Experts of a small language model: 160 experts in each of 9 layers, a variant of Muon for the experts.
Below are experts of layer 6 (counted from 0) of a mixture-of-experts language model. Rows are named down (a neuron's output weights, with its number) and show model dimensions 0-255. Each number is 500 + 25 x the weight over its row's rms, rounded and kept within 0 to 999. Numbers have three digits each.
Before each expert's rows: "comes before" lists some tokens at least twice as common just after its tokens as in all text. This comes from a sample of Wikipedia text that the model never trained on. Tokens count by the router's weight.

# expert 24
comes before: "\n", ":", "-", "|", "===", "=="
down0:491506516488515470513465511547515474508493521534461489468467500477435506444468476512529451480510517497503498496487494476468510523486518502487493550520477538525519531563464546507497486557509461519499514486498487468484482479447445493513503476509520538526508527532493466497516555463511468498471515474552485476490511528488508496463508502496475523457506525474531501453518490453490461477488507499484498488478534485517505441486503558504477527518553511498469465511491515527471522498506521507534537519471515490509535501536504505529479483529471485502520516477488511488509505532551507532489493501491510465488494478498508498481525522496519528493500512465533550508479480494541495506493509529445529463528499528503484550491536503503484466548485486538508487495499479509442482501484486
down1:570482483483483512512503475472495487512500508487512483490533480540484487491520469489515481518492456485517518485476464505501464514475496530501545518486494455468479500480478445480473515443491519455479479495496501512478458484474545490553518477531495461506496506491526513464567518507499497502479490493549478483488463500525486485504506507496502501507498470498488481507585511513508475502474496532497537478477496491501525511508488520521545491498548515488514550532495493511472495448497497534525533506495490507526515454506553495501459506473488514497503535473545509522499502514508542497460451493488472525517463492521535492489503456489504520537500447505470507561498513541485494531499482515456543496485454499511489497501526512470492571506524503513583489502502496515481506524509462
down2:506491494478533475521458499491540462503492528494517480525466509542519461492517513507464504501491484464506451468487532451461486515518506476488527527499523516485506537511520471478502516481535451504490504509502443489486503536503516501500467527508487508543501493495545484508474466498487486484517484462513504482492487516543487481511509494536557459519511520481487479494496538607477469536500494485476467507534513508548499489492464524536532549505486470510506499510495466481475494486503499502481498492523531486491467524456486486482479529455505491446523544481487512452471519513515488510503542533520500447476489510511525551530469497473484506517502497491499509527498492503516458523497483506491465544531523489527552514475510535503511522474503573479449522502509538486471481497532498
down3:504483526507466500486535499495491491514503543492515458481465526513476457550528487533506517503518493514528499477508527517443489534512503486491528505512521511520501497473534544556506501483509498468491489525483541460527443474498516492516505499516442489507516449505459513505531494518534507479539468497473507528498511496530446482502495505486514516516505452522508525465517488439559499482520506468501500513493474483534514478518460510516493529501470548470470487487541505455485468553498470488520486457501502499485449526478532468534515540462485534513523461497553508488498525487492481506514492479498500477450509509491480533469487534469472513503491505482509476507465536501522511474499514489505467509510486480550538515544530518511536509498517487491480546502465515485455468437490494
down4:476510528465503489508480541548499485467496491496520482458568480459471509469483465546516484523498511482469455498506507498499528473563507509496504536506485482526493496489508483520505465491530495500513526514488487502510504499542447503505526496474553503518450531476465503528500489507539542519504492481490525532454553474529491478501512479512488491470473494470524504473466510477530466479509454473514490510538488484528558491529506509515460535488509488499540494485491532457522519555500477522444512478466459503476537485510521513496469544449497483511521491539504515450482516490533512485515487524502472509467529496473529526508505493516489517504513466508471513497508549494513455524464489483479485507487524529551527494503479518482511531508478523461481541486455509469485519442520500
down5:485503505515481502492487437489519507492509499509513535476509484492492496491500518526517492463528505497524462490472520500506552484470488519515489465543485470514492541541522497519504496455475481471529442527523488526527523495484462482514512525522524451511495503526529504482491498471526499532528490498515546509497535455488522530508477485524521478501549487527526476491487474498512536469507521493541482479453523525544510501521494509518534505513518487521478497479519505504496481510515550512546469465509529476456456519507523473496512472444530480494466474484535484496493478461467502500524474526450506476513489541489512485542492496552491480508492478427501520529501440480488488471479466486499482503533488514568521510525523508536531502555464512476493463445517474507524498470476466
down6:483486471488502542520500481494462487489447520487516501524482482524505479505474536524524527460482479504481471513493490488527531507512487525495536518506501499506468487456514514509565511551484504468503514487504511495509490467501534480516539464507518505440477525503490489491499487490482519496476497523512442492472529510487536478529480487496554484533476523490488526462492583450490489523452520498553493458502519486443468496478556538492492518537523508495488489474497483496501533496472487479466493465516466499495476521494483531527523477493489503519509519570514486471487503501540485490497478506493454470498481512486468539495508478492472475483527503541514510503519503558506497504522513486509526531474518509497482481473522529495511493524486561509586525485487477508519555473476449
down7:489503515493510531477468467507530500526480522512487518503473511449509547471478513513477493500484513508474487543502460535453498504424483519521486515470494536477473511470511483487525493522526455493501520505496454500527476494480560480476524513491468528479516488523460482515492518459486519461518482507471450476504478549511478539473467515504500515527505505491497499549522458525530504484509516490470502492520525472522544500568494530515533516550532495486539497495513466477490540488511443457531554486501525492486496504472531478530501497494514499494525487467472519471503524513507545462513478498476497470469482546507531498506493515484502480525521515488546508508489477484490506504473509501494457483528548475503488553520512528518517450472522490493522487480513546423502501519464503
down8:456538520518541575476512511532515528486506485497522519476496496496519504478489509463525509518515518499494528446510485473479453494478523510485500487521451549447473520504479474499490489503486486464517489487521523492470509506514500517528503488487467499557507469519478503542479463521484512551501465493506522520519519499517520505478484531468483478448523454443524505511448470492542509472477504501466480485523509461494480486512499494464510474507435457496471470519509526509557490508477503507502478546508534455533508488483463558466525493503500496497531461477437504498521467523499485509489531503480485514495517558514520499526502515463573495482545499506523494512504520471493531509507521507547504474501548504517504469503549513533499466493506474493511505512488496518493514539488509
down9:509463513531515450511508476473515505457515491521455515480503529504490560504520503538516456473493506458492490477493492451485515487490462533512532504538488532493501501511481494471461500487492533488485442505449498455510510527496532462496502495492503494516492479470498497503502548475519483503517477528505555500535518497540521512487462501501517510494487493520511491506525441456481514522490497498516503495481512539530503518474476509531512461469528477510509465505478492506511504494450505508451544523521516484507496525483517504498515511509496474491534485550551489477515499483491512492501477444496513449517479484566499521585489469515453523495484511548506538489468546550486530483504492530486481513478496478497510521510484466527496514537488577502491464502456519478507508510443514
down10:500473498520519473506528453472531448476538518455466511528489518505534483508500490515499510526483486537488493517492541502494471519563487490442454506493446471485539505508494508542510461464523511514529494508524472524508482537537472521495518526506494519495496497500504496491517537499505476496532536493523526506496523446534509545468519480513528511478480531490495466473496525466480553541481477529476465513532507532494434469476478494515530535487499550492502497542488531484480451514546455494521485495487496475466436493451488510519524509508489477478530488499515503515536473504484521525502494496497549504506475492534468482483473460472492521496506448493535498528520480528497460514507539457497524494514499519477487457540489533493495453517474472480528493483505521492507470519516493
down11:477535482520459490494476501511481497524512500502474495539472520510495498492501499465511512524528544487463479500481518541491518503477510503520504499516488522483488509484472511515472477540505483466507527462524475488495542473479469503542505520496512540492473529511491487504507474534519534522514484502507488470537484432507482515500478497516520490477546477541481484538486464505514528543524540513456535517496516538493491474501504476464526444522504485483495497497501531467471474494532463466497500501454484496487478543514479525543449499511496531519510484505453467470492505455495512502470550526482521485548475484491495519492520521529461473553500516458500501485546474530549489503478459570493487530509545466535502503562522486466504504529493431486488520472508478479514505475534525
down12:501506521520510510521476495488480506495516487534537491530507502577527507487511494527509471519497491527515516485501502477511541521517508484498441526548491543522497499494510480534468521514521510549503509510452505507552499517518510499481484507498508543488525537461472485515483469502518494506521473476490491506469488513485490493547525542468464474493475531503513460448539516451511479475489488526513465483496495499515526490567480455486481540522495504475490505478475509489492544484537482498474444482462469497498483514538489509427485515542500497447466520525491490496465507493511473482539506527498485492502449494510525493509494472488462515488447542516512477518482473467533537557532499510519486498545525528500512512510491451507467525496461514519490544489492489499484469435469493
down13:466534487534417525508470476438547498507482499483536471468493487509446465504515530502574499465519447503496499544478512511492514520510525517541458461465494463474515515500487504502475522531524488493509507481530494465478483509490518475490458449538499497545525491503464561523542520499482491491523525502532464466543544542518542469499480516450502440523528504505549467468498527493542492454503498499504492482501546508514516515478518523494502504555497500497539483487502523502491483462466506477496518512481488530497529472540513511493473472519480497502512490505488521510489459478490526521513476488517481505538496492469485493519516483505515521505507505512449455499522501509498478494473496464457513495495515489530522543465510483491492538483512488540487485485482518505479470510493527
down14:499529491476496523510473529508507528483486501527496496500489471519502523526482473497501548541509470464454495499515521519510514473498500496503483516450483531540472489510472464513510527528498481471409540502549512510511490493492508517540505498550528464486497517532484453545490512515463501506482529506543531496522477518464489504505505458508529507507498487504457511511497490497513495453427510526504500473524550499511481541527452549503498530446488495539510477488494469533489470480508495520525490482462526532507501511502523506462519520523502518450448492472553487516519459456481495479503500521509493479525469480503477518501525539484496468492480467523486463472469448502484478483519473490550543517471497542492507516525496512513526473545507449490527515486488483475527526479514501
down15:520517497538532509478494511505493438505493475511443498473523471516474482514512489481552503506521463495473465539513478512471510539492509506539428462476512525517504502474553500496542472476515523498517499465489542495482499477513509494502537508491471474493502479473522472473472490496477518484517495464548516474459499516513530459502513492480456523509523516477477500526517499477511503497499453521473460461488540492517475492477540514562523477497533509469511490515441495496504475515500548499475458474513477508524503475487524510553481539485522529487482513478540520503546532482512507462537488506472476555480533509454470509502519524495490542528495479478514473478474492500482500523507488477542529534495457524483500489522491507488513515507525533483503471499535557455525490444512519
down16:497490502495507450531488541505503505521503462521503484527489497508514492485513489511473468483561520471525524531474532535480514492476491500461519499503503506455488479452510497538511493517526524506503497543512513519486483469477521519528510529495501488522522544515500534495502498465469539549488536496508486441516526459506499478506465494505521481493508449508435514480487485488508551468468474476515554536494473467497502522505511510473493520516532483456464517529486504538456512540510465503474459495497456546498498505505514550426476521455508515518475488488471522481474462546455528499474535549496487507521511490516490495528472468483477495540541499448513502492550439498509503507488471508464519501516492526498516481498490498491491539482516468478513526468515508514477520538515529

# expert 126
comes before: " |", "|", " 0", " ", " 1", " —"
down1:484491493468515468465495509511494520437515487508457438503514485563504505491508493496529470505454509462529468534491510460499523523556537482504492528524495483478512524475500480516480535503450517518502498530469509505466495544487493504506473530501458474527510480500532513471488467510515478509509514483508496484519505511526468477532471529459509499499466529510516478542475497464522545531489522518560489464516503481473517488442513484504473539548495540520465481510503492506515541520473497478494530505503502525490554524474529511481470500507512501508530505507509484504483495556506470495482496536544548472503524465540521551534493471514533502534486446479512478505485471475517508480490525477479498498516501432537529502509467476457525485466472486519504509527509494453519459495503496
down2:485455448493508507494494469511486506516497473490481532527508494520479473522502469520465513475521468497493483515483493493503512477526474522505509537495472539463482496532467507490507475526506506500517506515558516528524503537481507500476490462507508502488510509497530569530471484481477525457497458506537507493496496457518474517510493515541531501495470533521462520479513472516499481470520450501537495487491487522528447523533466474516539541528504472482493489506489512484553480532522478512481455491563489468522504542485517492521479510504542534478485476520547568503546526506471468516469515465513474490506458441497528480524438536490506469474487472511469479495501537503490503479500481463528481499497511494517516501523500543575505503486453458483520536504534502509495500493493471
down3:532517492556438464507504521516531499521543483499505492477456461517491507471492475458527520483506531547487480517494519508504501525503497472530535481527507489493526495486509521507488481586451492495525504524533485498494468469536487525517511516553446471478519517533484512482537468486494487550507466512531481490488500481536515491497505474500510490464500464457518490472490515519527501545524530532460499536503507544492489479447474509508481539476471497502505471479534514517498509487512528487508464490496500495523447516518467516561460510487510486522506498532509534521511517486449506475499544447484489501448526512486482507486495507479471499548513484464548473509522490490469476490490495542543495527490499488491544507472491510444465472489509492508533496493441494526486488525494491
down4:495529524533486519515504452512508462493462504514493504522489566450491486547507495493493474486496551473531447524466517493508522490455471481488491492507471477514505445457505521516506503520534517487496540484463478498496511522531453545491499508520459491495526493501525509487493497496493458497496496466407456461527471521506476498516503492504489499550520532493487470484507527523523569538475455477497497476531508479526459490479512544511489505512491479507503525528499436504515461510475467543514531510499535496482523470491472504520525451523459510537495521537515504500502483511469523464437514509505514521477495494504523522471531499505517545523476513524522496485530497535500507525554500500496497528487546501546479527492507484527485495522466491501476480514461517479480488489498483
down5:479517519511526536519531472506504468493452495507485497502454523495508520519457431450511491516548510519503488477518460507447507490491478521520573511472496484456478509520493506517480462516489502497525503475477474497474521477494474507482500508490510501536508482490482463524463467507531502532505499510487465525512494481510554472452482514537521531522505533539508489507466526516505517559504491507502505496510528551497506522484486461505491503554507512496512498466506473490505499467521514523461489475493501487546491503468432507529446489458542502478489531490473532514516532525505539486521492530510505457495471515486519457506522513530488533486500540521517495518443547538560459488480512521469499473451493512527519517503459492528520498515490545466492480470473485499470495484494516
down6:492515494512520474500492564531513512520488561521470500518511499501501553500533507473525524504480471511446534524501530502483486482545534513493538449475503470487516507483522515482501532460474512533528511517484512501503446483527481493494520465511514452524492501514501515502461466464508535472513460469491495493533487521512542477464497530498500516499491490472478511469493522491506486503495482479489503498521489515499512510486485501452496501493483499465504523471467497528524478457533539508515538503494463531517514510457555504488483505532477479475493517497518523507491533494478501469509537525473502476474515523504510525514517501495514487544473556563516575522520507479462494503510483496425453558476509465513452495472446486500472471530474513496502479502482519516481435523491461
down7:505478492522512490500482517507505494461483525528536456487525507521524448520534504499524511558470511504469491536499514487517480521519517508509474560526537481489503486500459481525499508501534475529505510503479535492518589501462540483499510516489476474491480513463462525443443507498502479548522480498514487510485507507501499504448467453538507515483498443492478528471472523458496485491509529529467485503511536519504477474485485486473480468541489509481503525498523513523521488518457523465487495497513503506509481538530529495518494486481496467497513502525485506526540465447518514485520513488508548490479508464508479467453501486476508536491501488493541501456515504539538465519521511493512507496475515534529513548489474449480477544503511527499433510508504491487435533509479474
down8:487470469511494508487499522501498487493517494475501500527477470477497468468471518499502520524463445503503518529528491513454520458502516544523506487480496489499476525521487453498507501493550540481528516551465474506538487478503518520510439510440459530456483483491510506477495491503500512511479518491483501488546526498466498485533526556481517497468502521495502457485549541466518474535513465491424467473490540503474528491466497499540495515541511478511490525482535537490528554495504498475514495495503510500508456506551461519492489505514496484468494515524484459492533508497547487506510505525512534502491480516535436474515462548503505547519507538492446471521461492492514497486492537482474481529503479508513517493515470550483482518539559520489514501534476498502508505476501477
down9:504525509506575513482508493521534508512496549474543499551532492545528514462511437508491471476465528506513496459551502486499534484505470451505489467467479493545483510517485536507502522494496508523539540518507493482505499485524500490488460406525518513483489462497520529499530525491466507492488507486515545462445490452523498529468535482507480491498523499489497520451501520478470530483465519455478506498515487480478512458492507518485515496542498535490518499501495531538449482473505480467490518553496508500520466490480494529516442507480469496497509501511497514504503507530529515491506500489481520506531512544519520509516509523477452540549480525516487507490507530472530501457473515495477458471478499495494453489530501467535484487520477467494523469505516492543483480480511476
down10:483458461499435495534435471470499505515517520498475485476499473535481512511492473453525505479519484495478420549511518510502495526494521486477497456484533515509496483532500534552505490489480512484516475531476500501517495480493545480461544502527488513509536527479477489478490488475480522472519480481458505498445518498565470479502523495488459533520519499489537517505499536517483480512491555473493533437489477501505500530495498526515511505529536492548487479454493514498523563509523502563474500523520514537451462469483506526499503527550476480509521512523500507488514491477530506479501490516502512512434465549492522492511520496491505489479476513521514540501502465501471486460497507529467516489487536506524463529530501486507527505462522512500503474472502477509515535479484489
down11:512534537480501529506486543522483515471514532544490521479476510490532540496514461503532503502518533498495507469487524498518488502471473501512499463512531487474526478544488468477479524522496462513523490528485516526480492528518523518464547529563499505490474517507492528539477512487513501523539538503503491502505504528514407473481459531508497489531477498454504489527465500501551483465449521485501506454530492523495489498494457510496522546505483455473508524501539493481459479522523476431479531507535487496465493501491497478474537479509450470451514485461531495469503495476507461523472499507484478481508462542529490486470530522473507503482502491467467494497499501496506521529503514548473520510530475510484518514564508474497498485511533449530504527501486499521485481503495440
down12:499496460484500488481489513491524491476496481567544504514484527445459496503509546501550490502521530527467498480502508476501496548482513514435513522494492477540472433508526475504473497465445499484514451571507494532500470479507523485529492484504489474508519507551500490482494487464496518517526463511502456554485501523503478529431528527490500521472506490540532508470487491512491470469507543508522521522521489495459437474560491465512467469480509489490537427498452488470510501515488535515521565468485520483501506473500502512507486498522466532505505519503515509534521478523508498503489510527511513543521479515483519456484501508496512489504488511522517488503506445502510508520524517546507476508483458502516511523464516489534491491517476516484503515509539487478513456510500497
down13:528516498522496498539458532513474476523485461461504510469541525520508526557498496534494462524538492529540472533514524518535495489531487541500508482516465492480498464489501477486477504501500528500521485462475473508478480521507488488538491513480559488461509487472490518531533479533497458536552544488491473472505537542502530532475512538496494466476470461509487513520518516492509506533481533511532538518509480529493526588481530492513491520478485505521485521509475458494497464456488514515504517516510488524484451532504529487489533419504480461497529515463519515497479510503461491491463505482510506507497488502469482528507493510484502520512489497460492497498472510473500462518485517504523493470446518518501482472441501471458463493506519519507508528476487499487517499517416502
down14:483467501453498555478460443506472497518496472509515509433495492509486516511451502488487528488501516505506470521454493529508496497510523512486513486540523529497488486527503496500476496508483512489459495510529534466512503522498523479518496544468496509481506546483483498484538468535487497503496488469517538532476479492534499508478501469512504478449500566491486498536506524496516459583492509519544487524507513521486456502529489510536501511498506521511530474504463539510530539526456505500518478468536465528485506532506502509546497518506495494515536517514503510460525512473510468517537489516488481498529511554436524489486506477534477482496465514475495523505469519557485483500450493432504492497507521545477485518462548451485474495469462492494478510504484487467459534482510487
down15:485498506493512511476476478524500517485522513444501528484473475559477414509488495462480489535523518449497489478519523505461508465536518513526540465535518512540540512481498476480505517504471432478505545474502532508471511517479491517521503558514486490492491491470512488480468498519530508513498499510523520485539492502498511511492506514484499499484471472506458575538462524504483537472524481501536487483493482499513512494501448491485514452508506497481492520529499507475535534504506522531548481534470525531499499504517479524482532431528498508501521503515489519478491478498490427525461512476498472541522519439511482516536477483531528555510518518531490517469491489516490510495473494476490511481499466490524515489507486528535474478543480514493457467490542466486483470519520498
down16:508466464522513492501488470533478467446456447523502516501526509519486484503526521500510508508475474509543502483531523476537485507507528487484515482521508481502453525497510505500516496455494497448566524524512505443494491462512446497515536497480474492467476510531462509517495501483505488578497502481531500502505494487464509526512483533523476493483449540496523554473531507518523523490515554522487491441548484501515503494502496486509484480502525496472528470447508542501481553477506509522489482534452488480508547501516480488520531533458485510527513482511468457485510510454504525488509522538473534494494513525498465489480516517540461508526537482524510488500531466470450538525499488451495536486548476491493504495474504505520528508520541501464480490504507511469500480497485523
down17:451476467461479522496497528498509471504496521508507516494485490518492594512514493529483485530494506535449502536555500460497530473499530478467486498490523479479525548499511510483455514511454498474546534501504521482480502502521485471498558478497536516489483482499458475508485463542463515525510467511527491480496518549493509496511497478504536505484489524474458468512490506505515537502491518500526531482477507473509527497502514536488492540472547472466507513541500468518457455496521526478450489527516478492506511498510529519481546551503554491548484533479499486528484515526500489507544503513482485532504490475486486449513524497494529496502507495501461477480502505503465498482486476494469460516555515513495509464485482550470497529540529515493509472523483505447484524476441505

# expert 33
comes before: " and", " which", " but", ",", " with", " as"
down0:536485481509485545535508472504506477490478479460480537445506480473507514505502523507472549515545484476475505490484480518481488520486511483537513536511527498499470468499535475470515510541494506485528498504434497500488494496512513502466497509478542542480537507502518533536515489468548535465498471495550508499513464488506538459474491585545484441449510599456464524531539521505486500505508478505521495488471505499513500506526507510480465530487495518501519476533543482498502469506494499531492496490479518515488466470482497513498510450539499469543501471500509503481526499514521499552474488494498512507453519499451463526519500483501482498468520530511489516488479501503515482461505464515502549485509430481521515506479477474493498506499500525487499532527512484513463489480487481
down1:497520519449552490500544470472509455502492532483520455551496548468472514518453520508505479488541494426504494513513469467534507505499473520457520504423509499496496485485489503499511481471485563538491508496522481501506513494517528531491500509494473492454478481470490518536518451474486483523474521501563496536495529483535514489515506512484524486525494501485500497504515508508509566516514520516457458505484468506514504474485454510529521514467531448509510489479478489500547479493490506507531482502490530485471496497508490519457493487498486551483480498493509485505459507543493449511504497520473505500501542512478482462453504508475479519483498450495512479549522499515476459499501491490521467496501527519527511504472522528487523462538529525526492538525519498550507515450472542
down2:521496463491473486500490521543449509515500515500493485458527464490518474452523470503509498517499502473469510498538509506465462490500509496515541523539524549527502487506465519495495521491523474511492474473466524533497484532522543500484478490498503531528518527498492479517532510493467481463468483461507496510483519465487521485462512509557530541492524509543470503543519457504481510501506473491508480477456504476501490509513491553524530479501441506516483476464485497475507500500513504477487508498505452514453499518551553480487544525513503504544507490524500454511467511526509505516465465513479516514519486448488470483470511521517495505472486561549493526482529456468491497482512524470516505514503484553552494504515446529548539498462468496464476488447526503502528524511514473
down3:483479490499489494504542554505502542524478491540497551497487490493471455481507438545480483491530511504511480483532538532530479503504512512456506464511467522480494504540540505468470498507488515501536493527496499472482515482543484563527461522477502477483500541484490483500529546466469499481483491511489496537479502505546512489548490509460516492476465480518513543509488511521488529460458474523513464492540504474465525499508486460510484544493528528469478495487536471531501503531489475489529524504520483511493551481513477468450496428499516516502492524500489526510492499503517469521528499475483525480446497443488487529530490481518480515502468524518509510493489495515513441499532471495512548478506480494489499473479497518474482461476550522507442522560520515528481490495485502
down4:505475505506478474475451473490487515508483454489553499530469558522480531508471504502517523454482474486493504493509546550444540494512500517472476504497524505509493488514535488523506509467506477510496491483532512538526533532444554477486459443512531484483473495489514508508504502495495485474511534486536516478492528504460494507570484480465495495491523515482529461523510503485505490533535483525496464555526487478466489472525507493508463467523499474503500454533519515530467495492463472510491470529469486504486468516493488487463532551529463482487478485527485489471508507573503480501522494536531510472483475538513540514453492504495517560505488491530491501490547470491500510503466509550480511536502500510481517509472493490544496545479503484506531548502485483521490466514487512
down5:506500478522538487567506524515511507495497510543506471533479507520494522512531480487465517469493488479458469497477515523532492475520525465436512502491495498510536495482491498540482443479492486507498531506516520504514538520523548478491506509508477515515522449497538545526551511484487478547475497510489502513453504446460484528481521491466462523500495503479495458498498484477476516459471507472470510507527501494489493448480485502510481518477471459533518478531453519512538510550529463499516455487487515514492519511479502533524521510501476525509531460559485483482503506504467476491504485491499518466493524471477526519479453500523480512500498488528468467485503546529493511567501551528480478533514507495515514459476491520544472547526497472490487534510485492511447497456538518
down6:546490503490572499486530498522476506487516537468474511489510475479505501489508517469472527522506472499496501484469507486537532453504515450445459492484488494456536504468513500450509472459500494477445518537471508510521508466470542514521532514512507454509514491527490504533469492531486496509442484493461510472488496512513492512475487521515485588505537475504454553504512553483498513459515489519509496486485506499491503510489496464501510536503496521524531510474494515507512532553487512461502475474481492503493516501478458468487452530485502498456535514460524466496544479532528489520510480480494495562524522536530519490461496504478496508518463518503511520535494519485504482489499516504505484563524511547522486483505471506504490548498490519484527465468452498461527509480521496
down7:457463529485545504525502527522521491515510500495473523482522497521477464525504460535507506441491485555509522496512464476514489506499469544482559497511543506467532497499496494462465520470477555513481508456499481505527481475486475454540464520490457483554482483556528479510506501490500482521531518480451478492513481515516490493504513490529541501503447506466511512523471497534495533510517496475500518512467495507522505510488465520518513505466510502491466500498457478494499508489491463544509533537487512506513496465511531480497545484504527533496501529534532501454494465446472504512502498494493496524494495473464549478470449482517473485479522529520509495484479539499510540534493478500531504469462535488532520514471483558469525460457480550527501497537491484500512470504510462
down8:484501465492516525486519491509522496573505529493521510510498548450506467490528442489501471461465530494502488509494493491493518508488478519478529514521468483522505502483511518524514506470523492489491482510517513515474460489524475487506493488549489526512452488483492479497512484489530493462485520496507530503468502483547504510490453526503454479473470530519514470518580500514484502497460450526504515512515485510487449510504552548544495477476499507478478485506501519516502540499506507508568476504511514500446492524540518491514538527481523463477533483469452481530478513482531527508522482569529521485465510475451519463515526494482521468476477512504490515538511511501461486510482468505494486493514509492524514466507460493494499494515501493497460433492556524550555474506471493
down9:470541515487556443490536506550486499516532498517496459477462490516511519468531506518488507510529495530487542524458461490481493472522505488489493530502531496504481466499523511451508512483544496474478500508479517506503524501509460489510492515517503466482529513468481530510462486517507518484484430510511541547495483466531492518477541487501528534513545509476530526504469514527505536488503521512509514474432515489508484510504505478461504474484527503503486498470529511477488546520497576482483481471474517474507457504503506536549517504499485490476525472500490474486494499483482450521509515469529475516519486501531522451464479507506522524510454517441547467543512468485504461472508493470453497514532489498464514518527512499482526511555506501554492482482529484484538500464489516
down10:522442479505511503488527492477507503507505497447525509510503493471528507510506550505452499474493464439513481502514517489463467490524472549479501533485503507501456501470471496511514467461491501478543555502555487482494476519507523539492495514497514499477483498489520522473508473524498535530491540458515501484483529493499461502522534485493460480480472529503513483514509457474495486531526501520488505463474495556489501520497515509559493524476513472523469466482484507480518486535486474527471534514526455540458498467508480507475501495499519518485529494484511484544529502522493497492507460495484474492464522512488508506501461536552443504515540487488543506564454509516484505470497527497480529521521476530519520471503514510455528498482540465460485464517563523520548493463519515
down11:527456496463490539504492528487511467479492520508524527528499460493490495503492475523497468496502541490521529507572445517488545479501520510465533510540453471505506527482542537524520483449507552513498464531495549535530517480494488464534520496486504510496526520467513543506510505497477476499476545462477528501518494472527499483470489507458540528471514469525533496515449461486487447481478525523522495555508473463466526524519487508516477516476480545495515489498511483523487479507509480486547561468489495480460491492493543497497488540512480515503487497516526477452469487527502523483470458475482464506467475513430502500525458489477478476507551511485477493495506517528488495485484513512479498526523464500489491515514530492513511493502506468496506509476505517546454482495531507
down12:473501522489515476524509464490525529497569480515514491496487497460516521475481488469488491459532497516471477516488490513495494506484521501539506531538514476502507470507464466519499494516547455462488525571512488482491498520474482506533505512507504495498496555542505484460477520481525470511487509475507513471436504509492489534455488534542480514486483512519559584511502523504460493462517531532463491492495469524497465500515510507509479481499473494494424508543512505539516515494530553518517462512533481494488485503462488476503508482529496518519497450498494496511513470503492511535523457493532485488530494466475511555459523524499556501489490466463477533501483452490481474471487486507487519504497510517485484460488521469493483499541481490531488539513559503494536489471502511
down13:531488545503495504533538513475502488503466514506491534540501511496494538530477470460492529487496481523482512473485467479495469455471524500536519517506490517495490533504481499516480504527491485496500507480463547506523494532472522525471495523511505558474509487511519489482460444502416473524480461480515501498504483455479493524533502511542518502501504463534488496501512520476480461537496519479523510441538500464528478520487503499541528479471511483505528494488514502513459519482456501553517559518532501505545494532492509461444499453479516502453526481543495535505448504499513531500483521495517459494513520533472487530515491487496484480513518505489450520504532472480479492500495471545473495552447507490482475504517518519500487511507504552491553499480471486523486504456535496
down14:486483525518507543518540511474487544481498515489528548455489494504510517526519492458511540528493522496516527491512484445508494518483488532513469506519492475498519483437538492527530463503449492512502508542462535480503530514475478485487544544510477521494521497505502468477487499488529496462506481564499513522482488486505507494492496497515544489526553459518475544494505493441516502498491501501491533487478499515475469475444505493456494480510527474521507501531495493456528471495531507519478477476519531493523498503505481485520510485477498498498557533479500477497452476518462467491543511475496479487506488503515509481525478469518513489507502499466508492522544505506519534462542435432486515494505473496505494475453501469472503485526503559526484500542514438524504566509519524
down15:497491505488456512498490525507486517529507521522478456503558493478503522514502480480510486490539489461494483480454526500505536438496545483499509506463518507495497472472518513502534475538507483509531510522477485454516559533491506478483480528485502484537470488492453475476533550514510458516500518532485494505517492488478503490499484499512481488521509534465485526465467489553506534500493562465508540496471470517489478503453487543471538485475526528481513524527486527555508472508475455478499547495497545461540535489515495520514533509526524554531506479468507488478535537485531517503521536520461482484522509492473520452453537471512522487466506492473474503512497437483461506511488529523490515484478464496476487484492490517496496459490539546510452501498501504474487496492491524
down16:504466473489520517514476493505458472491494512523497521520485504539517513497482527508511501429486520562483501484467498498501497511489535513532452472504521495537515545548510523549472501491520508522549481492537501473550505538477477522481500457516504529470525476456505527498469527482494526473479492481501509510461524476469525542477420472488530528507512556525549446473502507479474460509500556512506488470492508534485533520538501474487484524496489482535536517493457488506493534454488500503487491474504452509466503524469507483465498511475483517502516494543477513493506504510538486499511488434538512465464544539492524529488491473533512491499474498536462475500499507464512494482531534516485478506506504485495503525518491470508551498525473513462487468494466522487488493485492506